config.yaml
hidden_size: 320
train_tokens: 1451000000
dataset: "wikipedia_en"
Below are experts of layer 6 (counted from 0) of a mixture-of-experts language model. Rows are named up (a neuron's input weights, with its number), down (a neuron's output weights, with its number) and show model dimensions 40-79. Each number is 128 + 24 x the weight over its row's rms, rounded and kept within 0 to 255. Numbers have three digits each.
Before each expert's rows: "mostly gets" lists some tokens that are sent to it at least half of the time. This comes from a sample of Wikipedia text that the model never trained on.

# expert 29
mostly gets: " Championships", "final", " Olympics", " competed", " Championship", " race"
up8:122131066149117121086075126126127113147105097153150130202097142125113132147176098104132135153124109120128099113156102104
down8:136121147094122158122142098149158126153144115140169139140133114111156153143139150141128103148120169164101138095106099169
up9:125109119129136144138166116097074110107135123089157162108106148134160130140116136118146081152122151162140161120094131091
down9:111152147108130118156123120115099098130122102131139146110158108126145150078142113083132145135119106129141141112141154122
up10:102129158108081106111088159145136116119123152102116189106127170144176121125131144084083118107133119173130143127113116126
down10:118165108136097114124120125136139059127132147133102160130124159127140092126136145103161135152141103164102160123130128137
up11:141151127104125147103109104155149112119096116067144140154141108170135117178115144132134137102134159073157108120171111148
down11:156123136125139112129140088124107127167154114102174093127138151115126104130159117173131143137149082144137161120137126137
up12:122104102122117138156199161147119140142126125129105139131156166117143135175142157173120128112106085108128136090096145124
down12:126145122177118118134114144124083107088102110092091117133103101169114095131121134134131154144121172115122163143126111123
up13:144145144154139121141107134144120143130134087131126118153156162125150166087151094051143183156121116150101109147144077106
down13:129082130095162149103071114143146115116132077080120133142151117097187114144136131139130125151103090157148108154124157181
up14:102139149176148126133119143127165123127127151137102142136117084121106098134124100130087121152144149154116113160114085135
down14:110150146145149131096120111082167089133122104084120118145149107143131095153070097091135137139137149130124123171090101159
up15:062114134129084110156172123086084114119142158154134140112101113133119110117094131121134172130115117121133107144132102108
down15:100127152137122162099116148160104158161118124144145116121107085131107127146111138114073140138131102151126144163122127165
up16:126104210108132158127155129119150125123101135141116189156068166147161110116153161094130142112122182123137090104127139152
down16:124082115085128172188138104127154116072139175207121127149116137126132094150124131114132120148055106136126125131139084148
up17:135159134142135094106173093142184136122110149121125114127108140123113114143135154112170093118106157099098125128143144112
down17:141125119071101120186173102144141135119175153150109134127116146074114168159126100105140106131126156065171137112154147126
up18:106154116096153102150119154142139109138147136134110107156107124101121090130089118107136135135125096162146128129146140116
down18:154123147131103110114134123138147102102140105130158169096169144148135140101163148123111148130180107153120138088107138120

# expert 34
mostly gets: " You", " Dream", " Mad", " Love", "Tru", " Live"
up8:100151077173097106132152108153169106136135139125131109141099150142174154127135101081118125143145093155114128115121129097
down8:108140163178156163118148131147100122139128135134171123125126115129095112131124109113089141146112097133187134081107160117
up9:130166154132110130141097084124078121144133155125117136086145112136127119124109108119102092078126102142093127114089127136
down9:087115124133147186143176111124084139073136116137149129104146107132117127129102133118146094121104131093120129108103112134
up10:129122140104126084111128155129146153139108156164105093123205173107165129122156136108141109120076111115119157098118110114
down10:107125130150132145137130157073095178116150121142130126167125111154106144093156137138119134145162133112072138150124140089
up11:154100150086137164140128158105112136146103121132138074138114111151109123147107140153148171121090156136086094164110136115
down11:095114161155133142088108151117135158124137111127115120131096169127111123095144120149113083180119096159168126088130114129
up12:129100148144148163160131117111117125145123060121123117134140158108150152108169092154149150123116082098179150135082081107
down12:153121083131106130171117089153145163111111144125158124119133171076112118140117126131143168120120106115138079142111085139
up13:116098138143148140155091144104160167131105088138139147138145143174117098138159116148124137103078121107160113161146107129
down13:138141146135141121114130105144141095154151111094143109102103141154106158159087173122099134175128154121136147146114146127
up14:140136100136114114145127163109103124118111091100125116129152149155130110121140146160111137121110115090129133163143117111
down14:135097098164139139133102127125124106145087133181190101139123143154093158121082128138119136112133109109153141092150153124
up15:136192153097117130099160170112142117144104062127101116136098152100150095131155124144112151100142125133146167140124130142
down15:162142127181102134135118126088150085126109157130137145150131149158148125157094153143142146131145116125126170158160096109
up16:117138085152117179118113144136127193134112104115157168155115113089112172098095146119156135160121102114136118125098098121
down16:137163143098161103105136124144111092155142108084121130140092166140123142166099163095151110104125132094112108160160151145
up17:109144105096134107142111160111134119148133139114124114102131106118144090116148110109157128103136105122108095142117166144
down17:155130112092140168161146111162149153124110091121112110088131130094106120092154128109145129128162128114097147129126118146
up18:117108123109121127122158126106095153107106102141168132130139135138169107116088121142128123124104123151122111132151120142
down18:130104146122138126142121125142131163127141107126125114140207096163150113140109111105108159126093082129158115075113131147

# expert 19
mostly gets: " Sa", " Lu", " Al", " Ja", " Gu", " San"
up0:142099078078129121097154179147124122121106094159140159139141147176137128140166143090131110102123123111125160106090131139
down0:148086081145125130085151114139146145141128143117128137108143147107142129108126152112108124131131115134083120167124120118
up1:123101149084086123113107118119130089105125137137075144140150164124131071100113124122163100123123162101145144078106095107
down1:111079120110165141170117141106123128081099130147172159166137097128103127153149126134148147117134124091168101152135093140
up2:137169111104151132145113103121134145119139160132143118128136122166182147156106167102071139096111100135108110168178146115
down2:109116107084148134109131106137115107154164134180131137087155108088083122170115157112155117122115120105130136105154095141
up3:114138129113149153087131116121161122128079164088183141119143128139126156136148105141111119144106129102096124162091151156
down3:164157144122167122116116117178107133127144136115066129090090099129144122117165089146168135105134072132107147119138087134
up4:146122160179145163140133164139102126147125101109118087085173133112148096102129152123134146089154168089134121115155158146
down4:128107118127130140152133139120123112120130153088119134163164115090146127141137165170120137168139086136124128145162122143
up5:130125132136138138132096138135137131129128125097131133136151140104096126155134146130107116096097155114111106096180143122
down5:152105124127125134114122163147118107173122128108126105134148126099105095122085115063140127081121148094121136113147138164
up6:150111086123165083087140185124159130131172192160143123127134118145156106119112106098165108116154132082127150101098149132
down6:119095141117161096107136144080133138140139135120128126128150152127090116142128184122188121127134139088119089119169178122
up7:119142136129136154134137138103143158087167097072125113159116139154142174121118114153098156141102130152129088106107125136
down7:118128101103109105099104128143077165151131095093110156116138161146153134141125098160090108132145142134143163103139166128
up8:117119159150124118181119128134141138172149114118101114106134165139150101144144134135180143155138113142181144154129143116
down8:159108126187134168150170120085158165148119145098175128100127061135102127130126139104128120169107139151085120146130129179
up9:151138098096109118149140110167180117140108126102134133111142099126129157107162139118170129137139167132158147157174136120
down9:095130127141174110109094085152163083136135122112096122146137144168149124120147130110116072111112189119142127156123149105
up10:127117159155104158119125160127122100141096120124186080134160105134107112109121126151104113109129113112141094122153121128
down10:148136158175124141113124138112086120096135119166119084149120115148127125126110115147089109120133138132176142161154147155

# expert 44
mostly gets: " death", " interest", " line", " way", " action", " power"
up8:148086143154114105130141141155112145113154143105126124147080172124120117128146180094133150113090108114147144135172110132
down8:131121148137125126104110145126103140125123146165137116166114133128150157099139123163128100195098169126141149139099100182
up9:087175119127137088089105124091149143120118113121142100156158128159151139101089079121100116126156103120173127110115120122
down9:084117110112158120126146086124106167133131129144146138122097167116129166146131126132114130130118130075125125136124173096
up10:140080130126102148112114070124152099116099132081134122156166141129165142132109143116122168093132116104138120126138180116
down10:120128115120136128134140131163133145163158143137082136106138095149150138138125113084116136135169129104177111140121146097
up11:107127138140139167144103156126115138162162142120156123114125154145131133106115128078097154089122128119119140138098092122
down11:115109147128131133102106135131140131138093169128133159104156149160133128130143140146147100115123129154130120121123144086
up12:111133129089111093157128108104137133113097092135080105110141117114184098128082128202162131140091108095112119141171078132
down12:153108119110104104154119133123123113103140197145137105130126089179138135117123100143128114079126105117114129102119103115
up13:107154104127165110116145173136127109101154133103095126119144126125136126075131121147135140139136152142159127124129106136
down13:138162145143141140127125151136121135147115125095117136148159162138177087094104110116131121125128088166153147126109129117
up14:124130141117149099142096111146126145145115117086137114128130118098116154156085153126152110098132102105080161150101083147
down14:111151114113145141137120135146137166171141097131151109075145124120108117156110100139133149116118126090148175137134131128
up15:156089123137103156117143132146097118105093115118118112171098104087159140122125126175141135107149084097142132145134136088
down15:125134088102115118115124139136150090156123102127074114103099094149137087135147104153105129139119151115157135128132138116
up16:080138106153124173131140139124120121101070156111116114136109138105123120159153143095173065130083147102124128150110196136
down16:171136149144126162091160101164125131100121121114197155074120114090140129122146140079113141129128122114124110143115124162
up17:143139102118109137135129095133130140112190181123101136120131119099141149124141127112147108148157104161089063117135132155
down17:152142154143139138157108133121141088123124139090178171107167124106117174123143110137164111148143123103092109123123148157
up18:116163141144175139124120134103175143109120130179145144127102139127119144110117122110151180110143119116144127109124173107
down18:158098140147128114113123137117140083116146138099174126147151143153145132078144158095137115159097144099162142146136105159

# expert 36
mostly gets: " Preced", " Website", " Succeed", " Born", " Location", " Species"
up8:141162100116117007134151147128090126119096125104161142133092113114116071137141105173159096114138134150124075095121148115
down8:108156084117145143144131146130093119131100132125132126143149138147137149113146151147130110122141106107109146137140155087
up9:181077131170158110107176124162124156110124092119117129159118096176122132118112136156139106147118155142131145114131108179
down9:077131128119119130116092146124108163133144116119142174092115125168111139142121149127111105120139082144106137173119105127
up10:127113140143156134097122155166105137143114115107132136135144132132146125081129127103139131146161124125179104097110132178
down10:139166132133148160143129109107134169147140086135131128139115089149149111071131105140087132137140135148098119136174127137
up11:111088126114126165144139125157119111115118157119107128096114131134119159085157199132178119138147144139137166105164090118
down11:141093155151062127158091151148074124116155112130146173130129127116122137137138119112134155091157114107150062123144149200
up12:129192120141118124107156152138151180135122136150159096137126118128149109085078143126113122153126118128120178128095080132
down12:113135170129140097133111107117150076166111107141113123146080179086145098123101151105125133099150151131121123133097103127
up13:151123127183204089141103180130096146113166094178107161137136109133172166101129144096113109175134116139146123116130096093
down13:149127118131138115127127111120171136134124147088103167117148129116092140125126156141114154132143147098136137100119072109
up14:149120148135154096136128134103145105156102096156158121115158122131126150105151116096137159124085109137125088146125170142
down14:112132120155146136137098119118084135073164168155082123134102103123100164177154141086118094116152133106146116159121159155
up15:126072134103121145145125137158119141143105143102133129093131090109123133155163180134117134084135166122135157080143089112
down15:105084137153112116122172135107108113100103078196140140113159160134088128133145130137115111136115139145093154158100159122
up16:144130153095167153124147166117133076108127117140114119145121084133164114120111118161127178174148134166135155157165138125
down16:148143151154077058161134108134129111156144121172094102112123121159147100147103136133130095127152105112172136145166152123
up17:152154131110167122098143175113115138135135120157092114088137145138165085140133173121130102119145124150132119122171127116
down17:167100129178123154152114132171131132138148098145142155133127117133098151157137102170113159119144122117184142170100179120
up18:086134160086141122086121138118115127143117129194149133175113137167095140166141147124110138135113125121159133158148125114
down18:148121108136137127130137139132092133146127127166143093176140054110112145115162119081134109101140158109151140145127142151

# expert 23
mostly gets: " October", " November", " September", " April", " February", " July"
up0:091087106121116138097103132073152135122117127111152129131103147143085139109120119148134156149153088121127132126138156153
down0:150148146169129150131178112133121078077140102091135116119137101118098142145115160140116134115110111151115122125153131143
up1:112122144152108157148137115165128126156130133087088131121100122141124117150107108141135084181187154112141142147106152114
down1:104125120145162163139149105141144141136063109126131103110137159164121150110122113157113149091141148164159128154135154122
up2:106128140062144151123137125120105113178158115104112145149103153115142169112111128176149110137131130141119111153115123140
down2:140114122128126107163105135148147161111106142076134150133120142102055082125162112109152158117113157134135134138105127172
up3:117144128111160065109121125115160064154149130116167124104133144142096110165149108098120133090121148113116130069142079120
down3:125120147148150122141159113148136131102132169079156147102103137112104169140121151116138132133094137109148163126118131114
up4:116106150169110135145131077155143091125145127094177141139144131081147133129153158106095134138113160083138142146164172150
down4:126139128106120107131160157151135097131152129142129105122130110135127112127146141135122117115159124150103178100107124113
up5:156140123108173150163126119132089155153115102148125137169096109060079117117099126155120121095148118159151098101162136124
down5:122129136134134118153105108129156144165059148120150128105097160117130159149137153143121134118095144124163103160144099134
up6:180123148112074135130125144078130107134104118150097161105104166132138172116113118142155152109161103114103168169143153112
down6:138148138099139128151101130105143122143126119156126123166118132166126130106115140124136109148147122119120127131141150165
up7:116166129101113177140141147120125132103089147153090150155146161181130157104113146047149139160132148160151163153104115124
down7:151084125134105139114110120118152088111121163122140165100128127074106149133131119102105137116118134144130148163109146141
up8:131126135033109134097102141143161118119142159129049130131139147172125130097112127108138114154148120119108115151113109084
down8:109093115155129165143126148133186119113125142118137139124080130141110155143125126108111123122155103178136142150100146151
up9:135141149119135118155161136124119103141101129165102133120106099106089123132132084138133090122092149135125092122166145141
down9:144118141122155134075163159136138109141145116127139127139129135123131094093109127133096118108130163180150134109127158131
up10:108069125146105110093134149111144142127132169150123137091149119111098139147133135091151138084139112098163086161158126134
down10:138100153115138129086153104145116116123135112158135149161133125101123109144137109109118123146133134176137096102126155098

# expert 8
mostly gets: " ten", "′", "8", "7", " eight", "5"
up0:111122098132144119130153109173126114114111099157130139170132105124096149144112096120149148123115175100110130117078163142
down0:157124135085104127132101149140104132113154107142110142157123113084096080125140165094146138143126131088132130127154109132
up1:114155128135148145136149068108162096152094079130109157116107106142139124121113130113138126149084128083104096110121066139
down1:158133112110142149133151176155113114089151128111108134124115138144111097076108170094170130074134146126125130124122111110
up2:085169075130104142143139101136130168128082123106123067131112137137115050117119103131137166111145164096111113126126147113
down2:105138097125142138075122103124136115158113106120105155127132161141131092141117193146127144123111081131151091160135112185
up3:117147165108105128113086102145139187107083105145148132088100153109169094130148163130120135143113129131121110167148105128
down3:174104143131138130110124136145122153103135120150097116130116143124135104109169115138116121106136154116105136136137103144
up4:171145113182124106142127122127103140157112124101108106109109125115116108089119108137119160127126134148116126131155142151
down4:115121119136129176122118126163146107148165127101098165149177153121103151173186154131125154155157107146115105149140125136
up5:129122091175181156140135063133144141151153124130086126113144155098106129084163129156148131145128107109138149138129084109
down5:142083104143154088144151094186124102118131136095118139118102110138133170142127117140150126085122149148151139175112165144
up6:151131113192134086116080128110113156154114108138097082111102115119103146129113132141139138130127114136128128130176131093
down6:139096171130157119119085127165141110140102137099151145126073130173124125091152095131140097162095140163157088097114110126
up7:149121145139138147088109141105159111152114135141136120165136115148127119134136131110119137120115158098106106123105163154
down7:101091167135114098155127126138164148082113162141132142120130153138116099124116174151091080100100115117134123123166108165
up8:127092130103152112094121107044145114131161143123119105155182138078115175123126101152156125122147154173109152099113172130
down8:081152142158133118106110097112090099177160176131141123132117094081149138144141118112161090127092133128120115080143105144
up9:104103121126168134133097102074103127162099087101119111130109127093164119128104110105078127105080126130105123112132137160
down9:147150107176129126139099118130117141151150105107123126093123129136104151149133148135127098162103132197152104108100132167
up10:119103149151159153151120168108133153114083121162154154103127121115091146125178088177145132135120134157111099117134108134
down10:119165107159139113158158125144114143124113119106096125116116134149153134136103171087140125140118132125099152115147105124

# expert 30
mostly gets: "year", " anti", "To", "----", " Cho", " multi"
up0:134117087125169107144143132165102165154146079075145151149104115132142137118077101110127135117119144129138143085115124150
down0:134132139114134108131084125134146160166129119171137157135117151087153134092108117134138124127137104148148162082125139097
up1:176131143135113138156109134124139147159089144110144102167109093165110146085143108104162094095127148072137120111141087099
down1:114151126146113122101127162139142135115117127154172076149123145137132128124134123150137155121128165098110109107145096088
up2:081115057115122127134152162142144130104162126116083117134117094084134170094118135111155167071161088111132132121115104153
down2:153130157095113136157138150127112124111141090109088142124115176113130180150137061170160164144106119108147192076104111159
up3:123109145183125099181146119123136074129148110158133100119105114157101133167143149134110129132110136143127143088137121102
down3:104085150100112126090131155114147147136124093097154114118132121123142139052156140131130138076150157131130108143111164125
up4:105122133159158118131179101107132141138105092141129104092085121139148126157133076139095118122145181148105129145155172104
down4:136121109178106126146093113112140109111096098146146108115130153088165091104098112116115138130114114181133096143113138128
up5:182150110118146088094107125153126127088086120136195132166122129134143189114079129140146127149132120173097099129140112149
down5:143106111098159117139082155110115126125103135138123096135126110120137093114132143131159144103075139157135125100126104149
up6:103125125159120058117145148123185125107156098088140126133164124094176168074103123127124114132114088160178093095125149148
down6:111170115135127133093136139094126144138143139102147151104120104100146147133101130087143110127100149104117176130147129168
up7:157129133135140144163138152120108125079142131130124141097135143129136109135113140127127143137144128117119117140097125116
down7:151150113132126098134138093090134132125133120114132128139125124138130117143100136131121139105130143095123145155093105150
up8:131168126126132112106133124127119106134117118174167121117110107143117116139141134137119127165151137124108104104154121121
down8:133186108120127117144130148106125116125116149130172122140103130175100138126138170113119159111156118184143123105131171098
up9:151150050113126126116131104104136175149140116141119130133127090148145146111131127145142126094125121111138140156132116101
down9:141143146146153102160099117107104107164123147098113116156151110123122153083178087168125173116150101106123115117167102138
up10:141142126141112094114115140089172116120142126145126133133120134159173162168152206143137137142129143126099141108137145143
down10:141155138147152106136100133107128120150168164134092142124155100153123101143114117115169115134153129154138104142130074171

# expert 43
mostly gets: "ี", "ง", "present", "า", "(", "ا"
up8:123138091165140095175089133102143109122139155104079136120163077083083104124124125134112132139090180135106098168097137160
down8:129150144132153129151118154113154106145147127125088103157123131107105131117086113089102140134103109130117145111147137153
up9:139078164065122117099124126117126099161100159101075129128130096139126131142161144176081116164127155098127106087097120110
down9:131182088145105113147156102119110098136092107121115098154146109147161123104096137177128149168136138141139104143082120114
up10:185094097102124123121102132160137148109100174137122135174143115122110126133151129142126108138121121147087113118087144078
down10:107095145136107126126125141176148118108130151083078155113150119131137151133121093147140106153109104099159087108163142129
up11:131124133108160128113116156138120092102139112135124129101106163181091126156135132095128127131109116108144154132093162106
down11:143117092149100108152136121087131167141146124105125148176132090118136125146087124099118117152167149074104163137156081125
up12:105199095107128137116127136114125126120155097103142143116130121112121092138108104155122169125141147141101106130170143143
down12:125143115116174091110091147144081083127113121162133150130129081120147127145127134131139128165089154103125133084120118093
up13:113126111140155149124153148115123133119177127136160115138143130078192094131108156145162113138103143113107105134104161120
down13:130142124143147115115136146153176100139126126119089139162111126123070121118114128142144164121145110155135123117142140123
up14:115145108173134138140124127142107084151114139120134189092121139135116113153144144188091132147127144185137139090141131134
down14:126109120121112121153163114112139102110134141177137138141144129120158102115143163122135087126149150133154148095110102123
up15:142171103108139123158174106095163117152153133116095133089103095123091105157078125185097117158121094114155155142116125099
down15:125177140143119160140128108099097150156136134139127145145114092166164084110097125105149107142125148158160130101073117112
up16:152113103146126099073125071123156161127086097173162115131140129130148150128143145137120053135144117147141133141105154087
down16:104143140166124145134156146145122129113110117095166116129137125097145145096162109136109104124136117093109137130108141138
up17:139100159161153105134092139160112101136093151107151128106137132185149129161133152138132146146138149099111135118146140173
down17:141085144135096175115117159114122117116120159147152136131091158118130158104112122138134081153145123116132079105102123149
up18:176093136100146127084111148126090130142100139170100121138113074124171148116125171077146142127146156142112132097114149118
down18:143100099068078152132104128136124146121111118110177177122078125123100148156110122135175138099139102115120115136151158137

# expert 18
mostly gets: " km", "km", " sq", " kn", " gr", " para"
up8:087127113187154110123076143109145185124146137127165116126144105127099138153082107159113180128106145144097106136145098129
down8:143107088160154123130122134158153116146109114146143158168104121106155113120086105133103137113134118152166118117104115100
up9:101141090097128141147074068123102112163157139133138143090180148130135141117138122143095123121105179118161068105148116122
down9:130160156136135130134157111108120093138159134152089142129121135118136126116153127147118136093137125119098094104147138078
up10:140113108150164147111145084116125137125124120122127095177129148117106156111072063157133114109133147132115119103172133149
down10:129109127110140112121162136081137112166141102179146132157110162112165126107076118107131129148151126133123127157106129159
up11:135141155135122147122098140164126123110117132135151117140111112124079148140146061122101152141122114130140121170154110129
down11:152143119127124111163112131119141120127114136159097108104129105117126128115111145096086113102169159159111051142098139143
up12:092128109128096138096139141088113156124142162114125153134110125117109162139114095139102141112142117138139091140127097139
down12:133125121087116094095142137140127109127117153164145162145116152126099133161120174110116130128151113137182150137104133166
up13:159102170146124119139154084120135099141134136121132153157146138110124105139150108122155105092126152154141108096122139122
down13:119097161146073145140151096120160146105110117182130114135077100127136128121167137104145134108128104098149110096206152124
up14:130137122146166120149164169109137115081105100124136137150161094152161135100118127138147145137113158114103144116136119174
down14:159138165164167096172115192152132134134119133097135136135120154119165107126149112141134147102118141122120143165108109147
up15:160146114147134138108158163096088139128150083113162138155136087144097118181200171142129131155144165110137131092133092119
down15:125107124160115139162146086123125123142098144102115141147126096149082159124153165205121129139186130074124091110117090144
up16:130136167105117138102099107143114176131092161130147129098137181114131150090131132119102113150101130129108129126105121152
down16:148140152157147141117147142156116108129138165135152195159181098147089078132129131096133173104111141159164121136137097158
up17:139118134152131152136139105134159086088099093147136115127108078104134123137072093148157069118101114112129120146066142103
down17:140158146143144099123098127103157122143104138158137085108150144125148134084125161139152096103172144126140154105118142101
up18:189155089140104121104117107137117091101161093112148120087143157177141136092149079133100139128129112121130130135135122100
down18:135108177121140087142144124176113117115086143128098133153111161116128122134114134094129158124117150120123138121143153140

# expert 15
mostly gets: "Billboard", "1", " Albums", "Early", " Chart", " late"
up8:115143075122093134131102108124138085180118138160130119128128150102118111185160088127087116145111137170139113150109121089
down8:117142135135157102119105107096131102140143135113095077109138141119125084128139176125131173141137121212152164113151104130
up9:153139125134143134160143125102108086139128113126133119181104126147145166109122124155127138159159148139114108094113162110
down9:145118166146134126149109125086139155151112123122095126139078117145154096100091119136166122142099134108135082128107095158
up10:106119157159171139122156152108140160158145097142174111153161142121109109101149135104124111168130113130184106085131129152
down10:151126131125107130126107134132135116086119114129143129135121158146144150129112185113126080113120154135091124148150128142
up11:128158147136183101140101111121096104171141158136124105123142127101138096105113169077122136167076162161109144134152148087
down11:137151100144125105116165124138135108142124147122118163099088132091115103105111106147116171088127123117138089133104124124
up12:126131103136152126124102134149115167141107135087140082155150108112116135080126181126139145099093127174135170116140140101
down12:153111130103106121087097118154056148115130110150118119172088121098123164081134117135116126114133126133106127145149130113
up13:139123142126116130137114137152120123136100163144154121108146143107176140143128115142108160103129124117120103106074121144
down13:110164090150108158163135137117137099148142132122147117164118116133121105110138118121102164090146147121165137115179137117
up14:134136134087131138073167104072099133109102168124116092143144146156115133148076106106146105110143080120110130130163147117
down14:127123099145126147122126107148183127083125121147103140119143173106102122126146095107126135085124146107095143129119151072
up15:125120112150125150101175150127120099112167132128149125174129110080101133151115154162156115160194148135109150108144123148
down15:124172131149153089106142145106112124146111128156076104132128126116138122114117101099143120170145130184092073092155112088
up16:116147114119140124106167130128177097085078122119124118147092112128090101111113083108091134156125115174124124121185133150
down16:141116137142114094151103161106159156151089139145101140128134095169152104141114130101159096141120109162092130101120152135
up17:145118096110175140137126160132134116145091139143174080140117088144168182113131143143156158154133144100123094085116072143
down17:141101115121154117133116170106148122093109143144124088139168157129135140093114139136107134114141098129127119143124129118
up18:142124135149169114127179106142173114159140110132189102126122141153138126129133148093131157111141114131135150138090133125
down18:160151180087126126147092118125113136131121112103138120107135101149119121135108129128150149163107133129135134111105134086

# expert 21
mostly gets: " Label", " Released", " album", " vocals", " Records", " Clade"
up8:172167173126158111124169100121126132137126138134154110147089153145124128099099128133134100139114148148125138125104143109
down8:165125117131142114128119158117164134143151129104152178114119182124108116105111130090130108191095148133130155089125120101
up9:092116132093098149120128105111129170090157134132093145141145175112094130150160110109136171149086125055098107114127156165
down9:179126140152133168131139132097141116139139136168133105158135130148160138144121132115134118131134116148109097110127099150
up10:154135130105107120109143094179147134163112147103149156116112111135129142116105196140105110093108103147161109160106178116
down10:148123105115106163116170152128148111134135104116070146126154120104118133135123126099141148135156120146138126110144162116
up11:163123134123113170062079114129103101149112111131117132139142104131111119128183104109128113155126102147120131149116118114
down11:134172116106136105156150140164101116110127083110099138120142147131161170154124183125107130109157157082100062154135143138
up12:111115117126143154093141092167095115120121132111117109131118071149114127108168102119131111153122109167160114079143129108
down12:106116170157132136097126160157128105151151136166139128097141109109114151177154136128167110095113135109131097124148155114
up13:126158114118179144121098120135141131118145111145145101158117124129143149133091116119120119162129111128097069140129137134
down13:129146103116171175127167133157137087139119142102083160105121140109160148144135132137131105117120115146118124117165112148
up14:165096127137134174153148111154140141077111121151119145108100142169145123116141097150144164112137175136128140128116155070
down14:102103119138180108121113116104115105141136103114117104171131123158123109175119117137179106128149147114152125182111117120
up15:123107114117128149142107074140192126115097132128169175127129131115103114097121143115152143127096135141089116166128114187
down15:105107159136118149152171136145131142133083114164092142115122120169161117114121147111151128104153129125139098090099142128
up16:126130120117119125165144098122107167097117142115117150082060146121147107137141122086154076137098107125117151118143144144
down16:122138131138106127116130122138106146137129114161121107156105127140119112127109125116108115113121131154087122101097138107
up17:115149146161148128140102134120117099136143111131144148121146124119131143149148136128084156108118136126154096107112166152
down17:148116136156155122116081113094114166127135119126096121138110144111134086115134129148151129115118159133099109131159118097
up18:112114159125095123082111102155134161118062134127080123166124137114109113147146087123155098129107102154097126157162094125
down18:128084095112135079122136129147121144153117150132124092095110142149119137139127156158080124165127096124152158112116159116